{
  "experts_per_token": 2,
  "groups_per_token": 1,
  "optimizer": "muon_variant",
  "beta1": 0.9
}
Below are experts of layer 7 (counted from 0) of a mixture-of-experts language model. Rows are named router (the router's row for the expert), up (a neuron's input weights, with its number), down (a neuron's output weights, with its number) and show model dimensions 128-255. Each number is 128 + 24 x the weight over its row's rms, rounded and kept within 0 to 255. Numbers have three digits each.
After each expert's rows: a language model's description of what the expert responds to; "gets" lists some tokens that make up at least twice as much of what it gets as of all text. This comes from a sample of Wikipedia text that the model never trained on. Tokens count by the router's weight.

# expert 5
router:151081095126165142103098084114100129136103097137085143112122144136096178111104162112155147116166089150104174119111139165145143086155097140151166107143173164096121157133126144140156171116150083104100102146113142094211115073114158088156152142130171100123145117115147147135120147124134101090138159116144129146109095102113119119121182118153118154130123123118140138111129107130155114127155
up20:142149148166158149107130107144131097142118102163097118184160131099137153123130098152098130158117083133102131134140148143111157123141079136124159123062137177077122123123096097142114147128183111134097139169142157132134102112132131092135092102098148154095104119100142106153137149137140100132074158087105142119140156100146100143138132135144116137146134109119101140151140098166133131119154
down20:120135139154154109100068116144134116134169165114134159152149105144136093171139132143116146092134113136160104128155143134136159140097134118150109133132098147116106135121139109130113172126120163086168104126167155178124109132114108121124109166155101140092087092122142101131130136169129106115081163119120101168131140131132098085133132130136117167116138132133142156167091125099082138120128
Description: Foreign name endings. Final or inner letters of non-English personal names in sports tables and lists, such as Ra-u-x, Tecă-u, Ló-pe-z.
gets: "u", "i", " A", "a", "en", "o"

# expert 30
router:142064121156150151107139075171148103135131112125062129132123183107088078090102141134129129133162139139148144109133080150115154093152127142155138103149140195107152134147110179124099109100106144120114137139089131068150150092111144126088120132133164097111098151136087145097155121153109123128140136123133147160138142121119108129115157132137141167157105117138116164144124148120149116113143
up4:139124123084086092147095124120120114145122133126140157142154107108103105154144125150110132101137131151143126112089091185103103086119122137173146149118152108117161112097145106112127095112136102134154123194113160061076150143152139119144083130131134119112156116108100157108167129157131133118165169145126108128102136106125119148104114097132152113131140124139129158155129154076125129187137
down4:123104131082076139132111109126138153155104121132136114140107121118131149149085148119090161120118187143076133150091131154103124097182107102137130114151128141131109143098148112203136093139124088159145151136137155089133135100161117124123127118134115134136092118122138086169114111183124153150152144164100148129102119130116098128152126118128132107093130133134179115156132091149111127132136
Description: Word-start syllables after space. The first syllable of a lowercase word after a space, usually following the or a, as in le-ns, le-tter, mo-uld, co-sts.
gets: " f", "re", " se", " F", " co", " O"

# expert 0
router:143105086130138176090169130128105094114115082151115093119122109146087151113130127123121131122153084136136194095123137161108145128093102154124139130128131139111137179143129180090133082157136129122122129168146119099134107090098107099155172099172132149114117112135126138127141098143119123129151135107140097185116094128138148111109141116134126123164129138163129112109148078075135146137125
up4:124083088109116103110133129161103095092125116129133121132118128169094120109118180090132150214115118154108124089135140143133147149137122118129122151137135159088157149104128163148122117179118112128094148098152159129104149127131111098168115114135139162166161120134113130123126133126077094156140123118106101165130158084118145098127162115108117124122109131157118128189105137089125171152142
down4:146140089115146125101108153131157097143136137126124089109109113108136134104124164141137070116197108088114167147112177118110115107100101115076122115112154138158142097148141155108154121107141192087109085156133114150119105155148114153185105069088134095152154144138118132138101104137130128134154114160130107115137139127128114144153136142089157102122119109104110132080164130105141100114145
Description: Word-final plural pieces. Final pieces ending a word before punctuation or of/and, mostly plural s and -er, -ers, -ies, as in defences, roads, Members.
gets: "s", "er", "ers", "es", "ies", "\""

# expert 3
router:147113076135124167103076105144130111173106108121114104124145141112086069105111130127138158122117115097118162098134080168133143133139133169136157145130142144098148152130099127095128131111075157086109132127112143138105114134119125151121146126108133101116102108106149168139125071159120097110135112098138146114124117100117086078128171105115154136118102110145109113123157118128122148171158
up20:107106148156075119134140153123104109105124134126118123109148146099130146141123092124145112156123124064088088138153112158120120127145140127092141146131097114121153117119129086080186172148094166136124116148113126143182143086146110156121182130172145150130111152134167118099156151141100133102130110135170118105142138177087151140105159119145109131162108124160068142135116116142126126130124
down20:128112112124140126138101128159143090090165135090115106143093114168089129166153149099150143128112141125132139130143126123119141157100123112165109151121063164092132099121133092138127151133127191122140129122104165089137130080101126132167132093117114159163165146108136147114123113152134145123165148128108147107131167111144158111148158130117119117161131128128158145123149108191132142151110
Description: Mid-word pieces, function words. Middle-of-word pieces in longer words and common verbs or function words like the, from, due, moved, as in prota-g-onist, co-f-ounder.
gets: " the", "g", " c", "ed", "f", "th"

# expert 7
router:139144101125104160083133096169121155134055133172126112124189128107144117110128131110139129116164130159110123110180160138107151118165179131155134123090158128149128105124106129121128108079113141105081100133126137112113126090107147097142118119131146123121123102170111120116172100179093148134133142116133131147133114087132121118138115115118126139141099104147116148146152137103126105139152
up4:105104111125107158145127121123121176178105132119105095160130139152126138167130158147121090124151142143122172119159171109142156126150107112154065088107121090113130118134160124113112127102102096169131140109088177140119125107130132103120103132139118122137108082106149129125139146170158110120116136181121149150149093069122122150120105106115145120150151113133106078120115145117106115124107
down4:158137111122151096139103116125110119114114175106109133118172128142062134154177104149144144130103134120153186130095155090144127141107119130123125082103110105164159141134139135161115145105092116092088137162149121122117158148117163103159119127119119112110170109132142150088130151122098148120114166136150139158159118148128104113109163145161151130094152134146110154110095149120064070104130
Description: List and clause connectors. Commas, and, but, or between listed items or clauses, e.g. warrior, mage; Patrol and Reconnaissance; Vermont, United States.
gets: ",", " and", " but", "),", " or", ";"

# expert 23
router:162140095155124148119112074131103166128112115163128153148168147119118111113102105139153150093138098128101152081163101171123188135112124164150113128134155145173125144117136158136145115099130147135132129143082148145185080128150138127157150122159138120130093124100120146121147142103102121134154125121126092172127094121152097111127154133135140121136131137121129159125115098158139107105156
up4:155154114157116122146070138099129092126126103109117130137114178162144142123130102151157147121132107146188100095158127155122113166112132158096121101087146121197164125156144143082107113113079183122106137131095127124131079151085093109161147106114119140117085166133145160139159156116095152183126112097125120179151085102141130142118150153093154117140170144117126149113114090136105137105145
down4:148119128121112136109098133089085131116161131101129128145115098195129150102136147113171143110091153142117119127124139122083146096138128116155127141143117114100140149125128128098116094160114117139162121135136198116150115142140134146122097145132138119111178155097112118137067153106112130141074132087151136175114156104117160134112097125138145141143141102118080145160148156161120166161135
Description: Name middle pieces. Inner letters of personal and place names, especially y as in Mo-y-ne, Lafa-y-ette, and common first names like Michael, George.
gets: "y", "hi", "e", " John", "ang", " Man"

# expert 6
router:145110145128111104127134106136140112152144088097093129180115168138115085113117134112117152090109112136115114090144111116127139127135155163145172122104139125112122120139111141137120110132133140123125126178104151113154115148111156119095173123129139094112137119151152121141169115116128088149162192127114112168122091090135102140089103102160142135145135111168134173147169130133160127119148
up4:159098105169137176121148111096087156120121076122137136172142106112128103116138113126157131128108085136125152108098163108082105150109116130139170131147126131127142129099128148144134125114139167132212095140169152130136167114167132164140109124132108139100132072134124116131120117134143100133148173138150118096090127120117105129109172152094093142142176100142119104116137122162104125132127
down4:136145143096181165104127143116086098096175139160127151157167161140131126138143137102165091161136109138079123132093107069143139124101080103102127161091167123118125106109139091134152165084115093122127120140145090117129160116110136091157137100140154136126140132147173103103159113127113141121126130122159093129082111066159084135141138120153104152113152113109130121120114129106149144100148
Description: Letter s after prefixes. The letter s right after a prefix or short capital start, as in Con-s-ervative, Re-s-ults, se-s-sion, plus name starts like San, Ma.
gets: "s", " Ma", "os", " and", " Pa", " S"

# expert 20
router:155113091133141179104116119122095069144111103145136121107163129096124146086109132160102131118145124159078150093110127131112144075140166151140140120130159135115168140129112158097128154116096147138105107179110166128136144138144138128111129117148149145116105097127113169141111079160103135134160154096100101167099142117114121112166164139135117114093096072154123135166159131074115111139165
up16:158142152153171135154128144125133130136143098160128113119108122136088143096131090107153108100154142142139129114137135124097112154116132117137060128181125135118126135122149162123147144135127142127118142178133066137170143134135152121110135106119143164109173112116139126140149104118135132115151123126130148078126160131104116111134103115131103132159183123139164108113144116125093154136125
down16:105111122106114145104145096168113134103102106097124120187074135095157100155142148118131102126159130199136171158154130166135127117111144156156116110132119116149123118137168130133161119146113101119105123140129123116152075121160166086154142128117145114080118149126122113128117094094116121113155116069089139089128127105119157165138125143147110119150165156146134109136094123085133149114116
Description: Articles and word endings. Articles and modifiers like the, a, new, other, various, plus adjective suffixes completing words, such as -ent, -al, -ative.
gets: " a", " the", " an", "al", " The", "ic"

# expert 18
router:123073112135131159119149094147134118108127114155086081137158149139126151117117134082161121095120125147135110130127158122111147140149154149093156101108111144114164127179138115115104120091138109066131141150111149127162110126097123114086121136131119133099165116146154176143143104168111083136161143100129107147104148108056123102168144092122132192141139128187148109131137091103137131164123
up4:127102140097162127145131156167098127144146136120120080119159153153105094147137131087156112143119073147118099148137117117130158147136124104144178120116144167117137134208148122102149115108138100133135130152134114106110118118170124107097130121163142145104133156136171108152111146145134168125103171091110129158129107095145136203154134084121136115139153160149088136148131122120100148113179
down4:128153176099150103174094104148118174157122118136138121125084201126151143128111130112099111145167130130129136106126160129113118080126091126124117143152138173137109127142153142157107105107162139146125157129120114121121119163145113114102106125106159149125105119113131131162155134096103156118149153098096117125143158123139117122112092119124138132128139168114121072096144109111113078111175
Description: Consonant pieces, foreign names. Single consonants and short syllables inside foreign or unusual words, mostly d, ol, ul, as in Tahdig, Al-Rawdhah, Pokédex.
gets: "d", "ol", "l", "b", "r", "h"

# expert 29
router:189129109145138177091127135158137104147122119154128132105166139153116138099092098137150159134134097135094127124114120171119149119158144145146187112109162143100152161148110167101145130099101147097116107135140154129122131129095101104156144133140127121111130103143109174141126092174127116112148179110099121138096116113139141104115121095163107166104118080141114130141151125120095089157162
up20:150118115152151091133105100147162126156104122155115128124110120146103155143087102179155165134131092137133114132134148104144121114138139172129129102119126131146162125101120146131124096134102154104125129143141095115113126117118129095125090114163165095100178111138090119118148129117131136116104126163120161140098157089132158076107141118149116126098114133105127118154115139141151068135131
down20:107117139124096104119135110158122095144137128136111103130119098134123104153144093072125115079122098142124149093150142124119090168142162063136133135137078141126113119112137166107113112173151114106105160135145126118128096142122131106194170121135102123113159084119147120125147112095196143128106118143167123096116126146120117147146145141137181136195109142149156122140160092138125142117120
Description: Possessives and function words. Possessive pronouns and possessive s, such as his, their, its, Monty's, plus of, with, for and past-tense -ed endings.
gets: " of", " his", " the", " its", " their", " her"

# expert 11
router:177130128157124132134135092192113117151126095142092113151128137122110142105085121101147167107098091113124129137139114173126159154127138154164140094115126128111102143164138129115128143076104090122107101129087152124164103085152117147117121109158160135088125112131113162103135120147122093110106139120135140122144111134132156082110160124150147114174122086142119166151130100144150073126167
up4:115097103122118122134169126137084150138084098078145140158109161102147132093129095127129132134139128150123133113153131141130132159130119143130108121138136084109094106115153151164102127123139151153149126140106160141139087122116129104133118119129132107141145077173115137121196122147143118081133103123135137107137132168115107114143133144075153109165127108130105143147154129155118129122094
down4:179127112131107158154139156137123126121156116150119140125118080109105092134147182104124139158145140096149153141123136182107155119134110109100120152110140148136127131133133102154124133132108126125159124137147123143192127106101162123145120114142100108150129135088126115160086137121125115157123128125090140128172135122135078082113174159137142127103113138153117160173124139107176103140100
Description: Capital name onsets. Capital-letter word starts and pronouns He or She at sentence start, plus inner pieces of place and personal names, e.g. Du-mb-arton.
gets: " G", " K", " I", " E", " F", " He"

# expert 2
router:167109105161087148114128138140114128112129116137080127162146124146113115141084131125123109119154133147100087138143124183137145158139131128126126078141127115133102171137146147131116083106124111106132091141102112110128117138154159150142145131155141140081119121141138156103138113120124173082156132139088133151105084147128139080177173152131123133139097135164114156146156136152167117126129
up0:108137108116124091109127161082110135141113175129125133127112151103119090115120167124176109100179138152154150129122111126120086148103153134120140129123118146133105119120092146121098069121135159139094122124095118143142120170104119122100093102155155123132124125136128129104091128140103155094137144116145157157165137161117107088114125132116114151143159125158123119090142115163147128143160
down0:169142154126171092134131145106158147123128183091109129125128122166136133136111154106168109135130152116120086118116121148138175079134149136125158137102177148112104118105038141138122130122067140112108093146125152135122094146127111162126109105088127107139160133167112134131165152108092142161138127107139153145108104124146130147108147138141141104118104139110152132114154157162129128142090
Description: Space before number or word. Bare space tokens, often a stray space before a number or next word, plus word-initial pieces like lo, Ho, Li, ri.
gets: " ", "ri", " Ho", "lo", " New", " c"

# expert 12
router:187090102139107136104099107133120132106135122158101097119141141117127137073103111102137157094165161109160137111137121100132150140151139104166141133115137162096172155148127150116100096150085158119149118149078142098142120124112153150086113123133156097101105148137110143090158116148120123119136130101106125152086114136106113090119166105105144177145120160112110143128163129149163123152130
up0:125154142130121102168150145151118149106118113150116131140127148105117102147070148088164121134111109151125111100150121122073166102085099134112146124124112118166141127132127116086102153145113118153161165135134112117168142167103125160137122132087135068122121110152109136118128133128139129090185159144104132114069146125141139140113165120106131117158127116141161121138142115076145121141064
down0:118122143136114072140127164156125108154148143105086139095103122144124148158112130109149114110148138112149088144099133194146123132083123134081115130179145141147132103114155171128120129136084133126108110094184119126141110184141103176093115120101103134143074152158112148116098153138120132157123089136152139110127094135110136093126093119100156152112120145138126130149126150116100140169112
Description: Letter n after re. The letter n following re- or similar word starts, as in Re-n-ovation, re-n-amed, Recog-n-ition, plus the prefixes con, re, in.
gets: "n", " re", " 19", " con", " In", " ex"

# expert 26
router:164123121122111113094145101158104153121129128157105160163129179144102098114104134129147157083148125139133186096152129166116142149136139147120142111117127150146137124141118129157174099096132104119117137140104153115176065134132150124138183121157171098146128112145145154123204098104115107099127144132120104162149082110138114099142148107165154155154106122129141143149121102130139135095124
up4:114062039167151140121099106142084136129090151109135167163140080111136143177101118113120142106124122142128153108166101177139137103149156146138099131111103142138170111114119137122113122143099124101115125117124135100135117116145136088123156160103142155151135109142105139118180161138122090110122163137161139086103114143150109140124188092159140148139132158174134141123134116149085104128122
down4:115090109078141151115121105155114138143086087094115147130133101108100109140100079113143158188106096142154078112104084192117083105084155143113147130135122146111146141113168132140109160118122123139148142150167161086166092146146124129175136119142152097167119133127093122160126103134122119144174128088120146114133156160135120158094169107120123122110094151122135075100093108157140172147178
Description: Surname inner pieces. Pieces inside surnames in cast, candidate and results lists, especially after Mc, such as Mc-L-aren, McL-e-od, Ch-ur-illa.
gets: " S", "ur", " W", "e", " P", " B"